config = dict(
    d_shared_expert=0,
    routed_scale=5.66,
    lr=0.00851,
    seq_len=1024,
)
Below are experts of layer 9 (counted from 0) of a mixture-of-experts language model. Rows are named router (the router's row for the expert), gate (a neuron's input weights, with its number), up (a neuron's input weights, with its number), down (a neuron's output weights, with its number) and show model dimensions 0-191. Each number is 500 + 25 x the weight over its row's rms, rounded and kept within 0 to 999. Numbers have three digits each.
Before each expert's rows: "comes after" lists some tokens at least twice as common just before its tokens as in all text. This comes from a sample of Wikipedia text that the model never trained on. Tokens count by the router's weight.

# expert 116
comes after: " ", " \"", "-", " (", "===", "=="
router:514539511488548510525441535546490499457536530488495510486522484501559539497497502468535481482509518491524456491496472520519482493488515484532506558473501497530529511511532524491509488545525515493508540523514508530494490539528476535494501513523516543475477502520457507514522462507531460507536543468547509506549528493518526469487510476491514511547477502505465510477492531514497487531502520468522525537499533518468502511514453468493508505525471502501494538448446480522530487503486483518503511489528470535515513531524517513535481535489488497504554532520520500509522534485457492503
gate0:493463540512503482490528466527536505490503505522499488474480529508516503527513531487493493508530511486471476508491483490513451510501516494509512446495488477507551554521509449494492462461522503520499475514517538482487547488509550489501451483461483493490539511501488472512466564506487514486531520499481510519513513468491508512501473501489528531518492485511580501454496531508499482467492493489455511484563468502487470500505509467502455517510471465484505561508511511474541527516474482488450480512491499482525487516507525505479554475466447515503480474498475530479474491545551484508
up0:465482470483490478513480513510473481559446496506514511505534484525512475513494483471524454516508497514527473510485502487505538488518476491447506518507478541506511507509500505470503510497449525533503498508492433502493535439511501483497561485499499448498528523494495474522491492533502513514493507470528524512464535477470538542504536515457527512502510515490511516451469510473501489470488482494476530534471511495500469468538503528508536492512496523478470566493507529478455487522548459529455463515533522488492521523533516495518473540489517503467486467550485496518474490486471519525
down0:516497471536537489515520523493481493513499491493519524476541478509501511542488500483430519513492533516518449531488523465504508475477503491462482523483523555521472548479477446491475510529467409505484489482486533498526523534496492496513487504468474492493468514538539494505468480485483538540479477473521483533513515522487525526561523500510460505522485517465462494494543506469487501483488521492506456479473474498516491510507479498482475474517494508463460489497486497520474505528480490543514454508487514469477520527529489550564483499505485501491483502519482535509525535500518528466
gate1:521552516476497486499483515515527509478469493498507468470517492501525496485530464525520554550521486483502496520513500479445533473527491483463461498500493442523577497514504469528460527502536478496460493526477507519525482523491490545513491474484521488510519498506525500522528514520557563477483475471508499504482537475489441526465504480467470483517461500513536490489474513500498494526480523517501469492513539523497505506538472483515469522498499485524538492496539560494490454460524508502494518481482492490523476484491519474504458453488507441504490476479536508516512496544503522504
up1:456492508501502489526497552493477511528460442515523464499517503509484456501520545506482474536497534464479480480487446490534541484488536484503520471517527501525482493469469485510502517479483504485487495596537490468495482493490488461552483503536531487506510456518485508518551490520504514501504494462534522477515512482485494479504505485494479485480519468525500501484502495481505511496495486533515487524474501514497490472515475543493456540503543457506493515513502485542501474502531524513507508502518479479561482513532512501577498523459513446483482435500520504522505479463526483492
down1:462496490477491523544488472516512465457523486509507517571489508486512525485552497489506491492505444523507527502493503487538479489494524505449513509512520495471498465505545500443485500491490490495538472517542473481482521508468515510523543491491501490488512492524488498490474482494522527498486463521521532481476515479512479472546522451469561462463479505505489559509568519514474506511542489501523466464481528527479499555502500495488503489528473547524503442481503487468472485476463488494492533521517453503491516519514507505520478512507501526516482467472438467528500518491484503516
gate2:516488453499501477480519479517490462523474446520493486488514512503483485493550473502495489514520539519498518449493507528503476478500497530498515535526468526508545509522501519424550477467521473500460486498503540461556494470483518506508500507526485509510524465494495490502487503493535491516474510547493540481534473539498476508494476492489481526575507490476490514515533516469534504467503490555536519493484530477523523506491502474488468488490477505519547489464484500531524510475437489466480499499508484467516553522490506488527506480501533487521454444533471485494496473529511494542
up2:504488472538501511460504502552513495469487526551500452488491505494506453529491491496502535514553502518495455496512494529521458533522478461494498491510493491497519533555533523432491510462512495492451522491511526495489508524518481513492494519496470504471514504488481479466545489467474533498481469525466539545483473505490510517541523506484471479513472526487513539495532484553496487494498459473544548500488477451458518515503520469500488526521491512478492514470520499519495487455489507492449526508516460505493462474501502561504533491546485471527477517505510474471475503463519490525
down2:561535464492506525538517495547483475451487521495509496501528509523505479455539495465472503566504513512492463499498496516492469508538482478497506496498489530524503477509513495488485472541482531483503487472498477460486480531506512513541527505501461507507469478520468498542500496502489530486502513489448475504483549481499476473502451475529532492534460535512477522465530485479484487513468469528478511476487482516485503512531521486493516524498558524493494542486485452576513477485499493508453455513531478548497542475502456492495488475454529517535506514513492465474500492500479528493
gate3:522483519501559511483511481494490525445477511470510521482522502509495495518560465445495498515482494491493510540516542505462484442505453546453498495483479455484504517456481517510499491477479482472466508510490556520493500513484481481491497497513468518499480518506548520480533501543459499536485503527463523492503515572508537494476470490490514519517479472469485511498510552504505503498531532503489564471497511503496489534499491516482550490523514494516481537535528533502475517515478506484478481465514478464498491451482511487536502520501545531481481468551507474483461512539491496493
up3:497516509506486497491504539475489532499503533496508478502500477506478526507507493452519497503506511491519561422508487509509528493530506497516482531507466507486525505531477455527498537538519525497456459455474441554495534463468473526508513492486526508502522485453498533475489504509500467477478539501493510533492482527496470533514518467511484480472522490482491491490515456448476447494485468509476523514485498467496534515518516527537553537487520543512541500485509540492467541499533489472502508492524481523481474566517498482517532487504496517504480448498501491492503478500555481466
down3:493505491471484531540492518497524481556549470523526444463508504517495510510517504476527487500493476483463487500490456484488485509470530427480478518528506527457517543515461498520509506504479544486516451475486489552513501497478497495548532482496533557483522493475453464517495448479503512507515533525473531511505519472483469505515526554509538503489548488511514471534502481515459467514476461492498503546475545459548463470478507532514500519512550497510521488506474506501510518480475499481485492477454526478514488508486534489473484495478498507511468509508532498513514491507490488463
gate4:490498553508532493489474522499534512488491524516535456502495497498487519468455512515517508535509494524487553504471502486503469547518522489473508529504549512472496492465538493504529491496512550504521465480486512514472519489553499516491478510485472471501508484495472489488522499496502486501501518492516496476457551513473468509551537479498523494446508514469494450531492447472456501429527530498539502492490498485532490541505505514491515485505532494513535484505474490468487531474481519515456491499496509549463476466443551477507533482491526516501511538524533513467478448481500459494
up4:536532523475519485473450569511452523506542510493536510451515501482519493443555485521499468490470468484511500493505521475527494524499503467497504529540512485491520476465499484554500502480490478506497479503494523463493467524531499520495476497516521543506510493503491478484467483494472517512527466494534507505484556526495541502493500479507461498538487554542513515510494451466505462530492456508497489494490495504530537563518492506512536456512510470499445521507518487502466499491526517515495493504508498512485533446482497482507532514455471512471523467519435516509504493503495455482
down4:525477495501553521454518543485471489484476504487480483522512527466492459535463522520495536491469466509474504502498509486485485531499502516548493490500497503493508513473481500516490526496511504476496523519477497493457508498555487545469469504524523466497515508519489545388507491512506498496506464517479422499471511521545444512524494478484476505536444533502511519483507460515499500537531497495473489453496479511477520525503486504536520519492481482490477485521499509481498535565555476473541479505472480508469475478471539530513506511515505514511530510484508503521490515520504473482
gate5:513470482480438463505525491511487485535456496494543487476470497495456538525515493541565529461503490483490554492516471494473485528473502517554530495521496513493496523481549509473479484492500478533489528499505488496490490477492546530491480490561511523496506503487463506517535476497515494527540484490490537509469499458527476499515508503510486450510479510457479573555493517513495502495493517508439494521535500471485532534464429516510497497496532537525477515473479503493532523456501517534491506514478531505509502501467498473519473491489477500475519505476488520508486506492493498558
up5:499502490502553473462549503477523456497454524513532516502511501525504486505548478497499549514487530477502520532488487544474548531478511474534490506477473518520459493520518474482488467503525497514471490487524509524500509500526535541459515538523465479553499498475473505529501483516500496493526478511532526557502476508534494486518468520526457512518511502481475466491497502519482525480489501489477473522521481501476493497492481469501488513498460515469529492534486479487482533498464467469466502496526485479480467464473479460439530498543541550467514539485487446535458525524523490481
down5:496535513464465529483520526501469533522514491485497514518480483491525475484510470504526510501520540539507477492496542515506500508539502493446474458460512513527483504509550467465483453498489454513495516490505512501513503478496458512505506474459526489491501495469502505490500510507487534489542458483446479470524497486511518473518537529490485489503475550469475484495482478543518453454467497482509532503524537534513555525491474499509505502498456499473552454531554467514542476550510518489510546505524509442443525522486530493490543524498502491510481528504517503473499489487474499503
gate6:486489511516499478490504575459497480459527528454511502470516525482540501479512503528519492435516529518498506540499481513513495543500461479543463504482503491515517502523488536467483501517494476552543513502486502482494507546527509497498445471509434486535514505497517492462465478525488509506517484475511528506499540484457489466523483567452490532497484503498477501501503477517488500510517476474489527464520518504497490478469501512496489500525469461493513569544527495550514501470502517508468496518450515513483490468472482484506503488492505473511534505471512495583494512522501497529
up6:505499474524491541437482484493464483513515492486508505518496512489525502536486485522503506531496481469475474513488479482539491515495481501551490463516496533551519516446448515475513493497482508508488534507480551535519509470475485478527536520498512465510434500475489495543498511447521490496525484514519466456519503499497526511495466519490491524474507491460523509464481498502503510511443538515527516525490516507510464499476502521523532477428483499540484543494512481522470525508494482473475563493461518506483509524558501490547522468504505532490456497486472541492474495529499537521
down6:487489522538500517479500495486508469517496515521456471463491505522515460540493476485496495525523525462554490557504470473507513483513468517496469505488506545539504502501460519446587518515522510479482570514465485532510465530470507540505532502466503502529515539496454441465493493442510487495506504497498514518474534485505500477516465547483519472517525502453472515493523570501518499529486520512476473506524504483523507486470531518510507496505473525493503496514541477523514484467528488509507522503513502524490497510505484483498534520480462478495488514453520473501476531522495491454

# expert 40
comes after: " |", " (", "\n", "-", "°", " \""
router:535513490488508479520489511498501465462524529496507521489535504495495508510476507490508506518497512509456521478505483499535496482479545474464503442523485529517524495528506485509449476502536493547542518546529450498495528485523516516483500478507545543515505497498522485496496513531464531516490457477512490446463506497496470474528468498534450477536487517539492494511503475536545516522503500467510498498463526508456521530535471452527488489461515517497494545537478452536513521502506537530533507482444472497494501520486502535515486517529499514507546515502455537549533502534477519513
gate7:525479472533507508503508484509507494511430513525516495451507531494470458555510525515548492504490502518556476494465461484500489512521485497509478474534526483466517501567524496468487534475455465496480475498519508484458496501521481491520514516459477511459500506518527480552522476492494482513511480493492478531543466491505500479546505507503520451506493544478510492470493500535467471547505502485500506465477543476496520516491485483482487508549548529479483453507519496530492472506478520492470503487522526501502514448497511489570501474543503492500529461484513469506471529515535536497
up7:553476498531516526523497527489509512496471494481517505485518458513484558516507490484558537507552493498509480494512486509460495508489523490511507492462513479479479525549525481476509480466513486489519485489499472482533514484570517522503527524495488505472492543537529523462537450524487439489526464504449496498500503438540519480483520485515536509484500485521501466494482531519479490523487509486510509453464538517483507480524471437488510475530486497480485494548513473484496460488485485490542485502520499529482530504506489516538531494523483510500566462481474501480479491509497491440
down7:526503536500505530501531439497515534509494488516530520498545509460526493481479487493462503524448491506494512460530476484480478506499498460495475509498492470485511498524506481461468522460507521483518468513537514505467526490491471516474504482463493482537481485479543534503521514522468492490498517510509524504508481488459519486514466521511444477523521505516462536487500537499475543497499552532491516557479481543520518484482501434542460571487467506486490513514482443485498481526495478528503517480457513501486491516515477522514513548491529490515507481517492458518513558512465528463
gate8:503484532493532499470442504495539506522514484456444478489533498463502523485466462531513493496558528508520512475461462487490455505488485463496547479561460540521481513488522508468475482486485505546538485491515528513522500460492484547536487470520513517508519501505552485519520470472521469510469518509493509490484528497472514533483521478526483516462459500505528481469487517469491500498476524506523455485472515524516519425531450525513484499529499501525516462496499483503487470506503495484547525467499513515509507530517508521504480454473475482485490500522469542543474512507496497490
up8:514507460470451533509544499511491506470489506529513480533496534501464473494482536457500537522453493469518456535567524560510490506529510506502451474479518470469501466482482472523489498513525510470478547495491515464483498463508479471528476526491514500519488510494511504518516541483500536563561504477512492542515508492496476470491505528517537508496538488502523493528513526514494509481510530521486538504484469482491526541429493504513481485470513517508518509471516534484508475482506494504486524532515454471458500451502495497454547525485540522492487477502487493486488502477476488464
down8:505500483510497504502490446510511494504531452525510488470467529522531477480440491528519517500467508465520482526515481460470493489460500543493577528487540499506471490490526468464463502495488481497492514501534484496488524451494437443518540538506494511529505439502514474548498529494499474508519469501498497524462504521522488470522505513540488517483526462510495467527539504546489535491549505528496549526526505496485459496502538556480484492486504486518494490496536525483471488502474475542506457497508486538495477500537494468515502511498526508496504520462490465478480515509501515517
gate9:504493461487521498469504502486446493450447439490522535525501494483470528498492492508469512465504480513494497477515482499509530529532535505513468503488510568538480480513481508500508559487454505511497492518480484503523484505513505461486518473503499500479491484503479501507510497546503590487509482479525495528468505506533486477506482494477473511508521532554505479474525484528504494504522482506512471495528521498470523512506476519478550512496475533519479490541478501491467479478508567460492459492538559562449519498499535517471516486494506489507538475479464510517490476516451515506
up9:486490516486530492521472518496518514547492495523495509521513500468501516497484448497510457546511494491514544503470522482470523461505521520536522485515493465501470539495509541437524522540552523524505512489496509541483471518544506469503456499476488506506509512506504504484501412468464479478489536504485496478501446517500519488496519481517478536517496511476498536546476513493483469474495494467481557501467539495510514509498459505533458534490493477489496498448485491462508504534534518499526454488511510446533496481547517522498471497499476501495501514498473471560478523489516517525
down9:519545519459496488481490510484508508508523508476492517531487488513493495521498518544497518495492535460516529522529480490518457452486496516490487523528476463486511485543450492505472525499508473502492520529521492494496481475486512551523530518477498476499498521501507514467514507518501503505508558508561522534547497521554526535455465440494455513487504485499525494494502471493492506510436482475479491519491467499520515539470456428474526499439511481508535498483516515529449494465504518475499477483528526517480478496500461508490472479542500525462518490537533496486481499503548458504
gate10:477536512476535517548506509548553532487464506497518502492505479508549539513509485501483509511525515533463487534506507530458481459508530539466475463487507491510454514527487503490471549494504495489471470453484528469470513502478530524470495523493452477488495522500487517523501515524533465507424511519496495510497522526502502498474525477500473500494487467512508457490510517498539476523447465490456495527483514504511503485536447466492480495520484493491518515549481548491488486543528492483477572523527504502495471486521530521489464499471492532492511517517498490508506522520477533443
up10:537454490486527502505487468482507450476535539506525541519493458491490554541490481479511502474521516478482497515501467532499542471483490463534459513480483506527515495536509503425519471484458505551491463508490485474495504466514541451461475505512492483533460457491479504509536509511482477486515502498443523533473529528480518468530475474528505526503491496512447542511502508476564518490515504521510488491514493457489511501514521479464467485473510485510470512525502509481509474474520499509487532441512523543503527528512479468511490490509558508533500505486506500479523494522502504528
down10:486522510594506495536474521469475521517478505527459471531522447505530542467492511484503507452513465527487524519559492520493471512492486523465502446474559529537517511518475534502471472478505476495543479489514493491538530498526510499493512524487515474535456463509485485519498539494486495461561506497532497533513520487509494514483510542504520501498479528463502497480436489467484520489510518513521494506506467505500503472464508477508534473493509466428539517501493497486484510518470494476513502467533476492504509476507526546528500473489466511503487492483535484483501522507516528485
gate11:529480492512469502506488489509546514491499465502517497491503498515575508485540472535497551523506477464494467494469505466532488519513489520506521496513489529477558460547540505471514486501492487465496540533473494508496537524470520474521511510461519499497454542510477496472487465527498479460454492474510457506490513525491512499526508478515523515502500491522474487521502514498514529477472513493492495527447530478518500527491513454493521550486488454450460537489526455492550478545503472519543492551514460523517503528532485471525537489505472504490504499491470502502469481507454494467
up11:523443521496453461469493414467506537466538484496516534518498500509465541497508501519479507508511507451451515434496514482490517495476470517508510506534497470475514475471508507529496462488483554494512485497507460491541532489512493486472501545503498528464517468491484552504507481482522525522540501516542507481513495509511505482506503479459500494485499510511504483455496485540505483523500522527553487439483507543506490548526506506481539506474502489483476531490519526509511484436498506470491483513469484519529476541510476466487485467506517499530505514476476517514496545530509512542
down11:515533507479540470494472537514466524463505552446470513516529531513538499474516507479533531522569511480481482493468566495507521498510499482532504523533537493497502454478473483505498478465511512516511533485500497552490500456502519508537514514459536463502509521504507497542522507501464484469525477520506480556493464504518496493496463535525481494478519502498443494518507470489513509502483462478532520505481475446514516467500500527495533485498531484516552498535554478487517530496533526524473502469465468517494506492513478501465479490482507466481525517502499480456518468460507504471
gate12:447506539482460512492513498519493526495569510511457513518491480504456497486506512500529484489534473506462482494498529501504523530505486530535445478483522460528473528513505518502489523513478476522520531519505456479476477540525475491477482575491496513518495482511491468484504492507532466514487517492498498485510465473505520538487465499552503468518536490472473459494508521498482490547498508539500536533516483521519480468491477528518484480525579505495457455511473512505524514521524476470463493463445497534508503485492466485464517486535512501529526500495495490459524469479469482540
up12:508529552462472464468527523450527495506538494523490508454514485518479496484503478487498499512500426515496478500516508505506532479534504505506540472491468522505511529486496511586515493470483472468450516501517490549473491524491490529521499511494537495534496535496470573514527503516524516509471523500515477494459481481465541507451523489522521504499549512482502488484511518504447459527548518531528442501506502498540522494487500522539487462496521467497483500510537535487495489516478523515483516512477509505486476524500477494499531460469527525476510464459474513473498515528504508489
down12:511504529509529523484481507510525531495470525481504446468453497532505502476512481503554489488496472504468515505506504488445544507524515463470529513531518515506510490523470482498463494467454475519480525499487517489519524520502469507475560508463515480500472486494502508518505519523510484494480526499492444522507482514446472518473462605510500530498455513466533473497485475525497499523489511512535499502464494524476505520509462451507497486526524519547508502488501488467526513499486479484511532548488481471448492509465458514524519519494525526459526493522481496497521525474495559488
gate13:508494502499521532521511502491555491506457512495536503527465483514486510505438511497498508530496467501504483516513488484533538434524515538462511486550490514537529530526522489472491487493488493482501536510449482498471509498495505512504447506498497462532475463529526463510498436497526470510534475487519531521497480510493509517530509493530456479534458481481464543552453452525518490499474556522486522502498522488523457499534486517509489498494485484462520504468480506509492466455517497510506508549470458482494438477523542499479504517482514482503495522518460524517516484510532513498
up13:544467520478503515555506520512541513544509535514514530504506504478531478479557516497503525466521538462557499518509524475495466480516529497500488492473498522515536519519515502456497509521496494506468473478516509467538453493531494491478505468467538494481478520492508464457476529492540488522485495491497486486468504450466530511488510537481500478471471484518500474492464484523514515538485510505475483506481492481544544523510564448490484492502463522494480529515507517531526508464504462457471528509521507474500551496511483492492457465521501490489492474524452455476485552467503505518
down13:471515471507476477498475565486501484489501532525535478476513475467471536458494520475540481545497525501492484512511501580446504485466496483498455510503498481528477510532473489486516546526478483517540517524496521541503443466517538462487505529482483449532506572477545502510474528516510533543525511484483512491495487481477466478506475505495475506445505475484553472507525515469475509468533514488514497500473503512446508520479479483550515469493516499515509504507463463486489500524504503474510492505487468461488493487516519490464495491532518515490496512547488474511486501515522515484

# expert 20
comes after: " |", "-", ":", " by", " of", "|"
router:489511541499557553545461538521456447483484475514468521497487495493544534447494560492500499435511514491485492491514486511535552456508541480508479526488493475494544488497533534518509450493520503472522536514520468495473507547482468510497502469495484502487449489517489550511521476548505483490503536477484513475520521536505482495506493508507478450517490542528472522514527514506537548502474507496505510526521511500482509492503475452449486476474483506458465508469473510484526490508510506505528458491514481528508526519507503517521480507525484516467513530503496490498507540518485515479
gate0:516523435508484500515565528491497480436488545474531501530485498467491456500512512489510493474504501503491481515527484487475489498479485450476531481499499534478527498479491498494506520492514514504519514541504535501506496510476485473481561483483465495512489512457471503480545493531497472535547494497511519513490524479502518474516504507498512478483434515551497507525524512520509522503505512483503486474499498466503482516483485428503469501501479555486466500508478514476457534467466532468530547528490491520479472514480494535462486517515488492532575532500499439484514545472477502518
up0:487520486490487499505500435485520472533534525511461490535442481448484478507506449490516538487479491496489473500517494516523511455513507516462489480500502497480464502475496504483495516502429477437513476507503525507484543525477474509534498475487528491465521463525473514453492495501443515516535512488530511447473496476509484515507501520503524479493537498500511489519471527507487486482553523515493495494510472540505437523476481489520478508550510520517528537520489484538511507521480490562521528496547521489487481541502499507507472514476507484475460558494489518514504484540543520520
down0:506485477485464511486470554472460521495475501497490523466558503510544443501491485544514519513507474509539495521516486479512474481475520521467485465481483506507494518522573469472522457509517447499478496501501486467536491499483504529509492466526530507501535527499487528475526518534502525488460500502545487458456509523469525513454511480496494524518488520470480491469523491516536486480485545479511513506532448478491482502455510496493483509509503506536479507479514494508496525483486495486534528505532514541474542534480492500440521488528552500545529494501534503499430506504486505474
gate1:495506486505515517505513553498487490464486527476546481488543542482516508497515482539508439487491463540517523525484457480501509491519491469511528489492490512473525507511485544467517518519439512512500531452505541470454497492473482504474505472518506463496465484499454483530472513460488566538498443474501532482514536435515515512510498543472487512469515548499514519477454503481506514466521506492553483504486483490511511507538514531463525479492484507466517492510519533512479469504502512548490469541501506532525507502491498514527458479511505493485493492490526466545472536484508512486
up1:502518490524482482485489458502508537502515468524487459512508490515531470498475510495477529516520478486436514466527510500499468495468511517530487487501481507505499507488484481508535539506492489471498479511487505524545524519459528465569467494476518521498495560499545546461525485503489418477535502534504474543548467536480479484481532444474513510480472502524489489470493473535556476546496512501461499553510495519520504479463504499491479497529458474468508500512458491519525545501493498468534527470511492504483473501513481477487531510494489550512496489504513532467504479494484495487
down1:499501512481482521538506526462513491513545497501526477457511493487529486513483449509540536495533512557528487517526510473506520476501507486485482498531521459533498479476452543464475501531532562500538506551481496485507499495474531485474502494491450452531488499467515497505507484512491474489534468523490439490497491490530519531477484495510512531498481487472464527526504501413486496511474470544526513429470491483524482481516470495483548506472501486493575488515528524509527480509495522479507510466530540515533489465509485531524495492517511490488509502507504481514481515505504508518
gate2:515508494448473494426486475485507477480431517474507500503503489495519513503498462495528516508467480505495511501508513537517498517497518494519502516524535465486465483512516464547499465508478499511531529525509505475461503488545488529527504510506505551520520522521468515502515463497512510481541502471489480521490522492525466488505488499471510520509562515474540547482547544487524496544464477520468492500521474496447518473516475535472492511522531480481479486487523501509464496503475467479456542498517494525527515451484484523516518535500476502535495500511491466470448519510570479452
up2:514527511481473461480535503445491474530485511535491480509520533531481501517481516531491443516488520506506520448498512516490481450535490501492492525484496505502478498537517495529515470506457523530490517495558466496493540520494496521481494480501500495504535455492499482481445476537505472480501473505534501475516476454478536510521547482476536529474456517524510493520446471435509507537519488503521471483529486480510537472517500511520542526473502492461527449490500461446506486511519522532512490518494482521504548533476518494487515490505540472497514454502517458477490499523514540489
down2:468509533546531498483503476483487460513456480504476448494501508507483491532526460512513511552495484508538496490518535508495445501529516465479501533496520516473535491515501514492502498503478509504475515502517442452483460497521454458522495474492475476481549484541474483500501508506512492536458531467474474528501509511466515517462520493486502494470501520500509514539488492509456467468473508494494493462524492463545465462510511520508477494500533525503501479514516471476489508534541489489515522522525466542517430531505496499517507572535489502495510508542564485470495527491520478503
gate3:451514517487525540515473502492520557515461503541481489481513527520485488504524487521491514535560453479480486536471468488494508469487481503482499491484497474479493495491504518512490487488497526499544497499512520463489476510484475487489518503481438462457494520518480564532540447494559526565483483522487483491494491485473475531514542502542464484519502474527518488512480501538507510498501520456504492505483552517517466527484519489500477543520500491497513491523482475529496429493513495488507498495479522526539484489491486490476464469556466500483513540472530500553529483477522502511
up3:503464490506479489501507512502498510492478481515479508512477503450541459507524528495510475478516502522471509449473533514475495525551531532499462528505471509516532514449456503514541458542481484515493516540529494502515526443540497495498504490509496503525507499458472481485506500518453453466539523518447426484495530488526501512449485503498482519504512489523466499511513506483512519501484483546523458474503495482492532502480498491511518528521484530479531536528512501461485507509517554504527477512521472505492554542512526477465529508485485525496484534537514536464460478471535506482
down3:516493465514496521526535520477509510499494489489542501531507510524500490520509506499476503489437536508537485480540461501495482532504501513533472508482552480497483468508489487462522503489484486520475467488506479505492561498516528497477500496496514515503531471485536514491480562513506528465518505535524461548491481472466538491504503530494539537504508519484501506529504518468522452476462518496542539498540558473464521495500541492513467456534471466532504501498461493482501529453492478549537499491535485484475524488511518510458474451517485477443461497474456510479526505489502503493
gate4:513484511485530492485487508481492479534532501462484472525467484522505467500489488479477483490562493519537470535485524494479545503511484482574467524471488492488517539511502512526484534495561492536499498554481501496486480467534524489503533479479528483523523479480517514470539511535464479463507515466488524456498475480507514543495497518510530480520500469491551528483526500490524474487528495489481482510522483473488471480492527514519487555419473437508519488497516496472527469500505476463536471524510468510492514502470465487503546465506498477493511504535496483514473514517501470545
up4:483469484506481429452469522492532483516486469491494474509505489523456516537488509493496512527480480528490503510528451493474533511503506503501491507506495488532518499549519532490486498507489539467462504560486500518502519502531529570488499467495532484534530513470483514461487497532464468438502455513476461517502497498506578478547475483517508526526520497474481520447545494517499516537513499487491490511537447438491478479502524504499508503471484496527487500482529474460464495514517485524512487501482570494548504514488486497498522478524502513484504490528512474489525516485487522488
down4:524459518500518495472538448473454533524511469481532492517523545525500542497518496537528483475502507526482483482504501526518494519499460455507491506528494500530490494460481513522469533530551466517512496494526485530477464470512501529482521471533516526533486482504506533496520527513510513479483500472499476529506501506525492487533476501491550457483553520486433561500498534550478493503498480527521520530500519480491487536494512444419466493524497524497514523491494514479481475562503506487484476505501513505511510538495504476468477457524512500536478480470511487455480523516507518487
gate5:518503489459509481513543524499463504492509529526510513500516563534470465503544551523504516537468472514516520516501513475541528523469496521506499481487510493580514513545456537479506500500507535519507501507473479510492500510468487431476514514512508497462473490505509429508515515486532488494454534507539530500484495522517468516522480492483539454531503493495515482476493502498547555545508492570504507490489458483521500511505514498494511519477505523527473482506495529479491503511454458485506502512499511535515474472442466480501493481516463476483529467519474478504487511471498511467
up5:511456520494530474473534488510506495450532494490499528481499519450465555488449505491560510522513511488504524510508495559500487513474503503500520493497485510481463493498550500522481523530470533491513516507481453447463514494546515490529468503519492485549517482464517528473513503533501513518505448471438528513489525518509492503471571481509482506488475538532512507511510525502480515504509507534500529505483477501445471482483488458519513467512506525499513484465474498512484518499502482527489459508502504529468486469565518478480532498531530510524507491483464510440484516516502456511
down5:497443473525482517505524457496476482497497525443507508520463508492476498492540510512479476528471464490508499502505516522482463485531484480477509507510464507464498486493500487525466458492519519484500546546520504500504538508511509520522486463542512481470518510539459452559518464523506545491483481505510514505437495494499557507494472493539497519546539476495513490473478516443492484474496487506517505456473502493486452471491539535512497533519503484486487567522489471512466535493550499518492545501487520451483509518514530538470481495526477492492477511464520538501502510496500495465
gate6:517504486469479488527487513430495503506504494502509513505512529522507487484515534507494512504463469498519542542510458489536564497481521501524539520469463473556489534488504500514517509512493501534487495495463504480522504468496482457497525473476484507461447490473546487541518512537457515481526548490545485492485511446492507431511473458531523517515529510491468550515516509460525515498479495540539519481518473493470501536514506484481496497492491499497526530458491495493471482465502498487512514498540481483534450479460515491540491533482486462511487552477496523513502506510515544512
up6:502487511468528484469514481496468526507499494463543524486513475538516495467551475520467502483481537523526523495463486465533475521462522543506491503517487482571471452476517525507517498522514510532515526545483521507529504519470496482483500511508488461546486500516545468489470477457484481513514504507492509522536497510532510501514453507491488516510530510455528488488490491495532506499473509455464483530494486493478508488510490534497483493485481495482559480442453512518482456471464463470451546459489498484525508501484534507520483485553529482486483523522479530535458481506540500492
down6:485518538460495513482496523464497509463501502511502529476502466464485502478498483523494510452524473491469538495554446493550489485457505544526479493466444481534487470483512461507484489531498519467510519521491534498477527485546491504511504485505489477446514494484510502493475498547516528492530459494479456482483511482548470530529511488509538493509520498480518511521537496531522487509496521482488470488484526498522493493500507506469451503471488496479479526496563522493521518493571537544466536516514467499507557517514520464500470510521439495507483490521544498514537489474484509496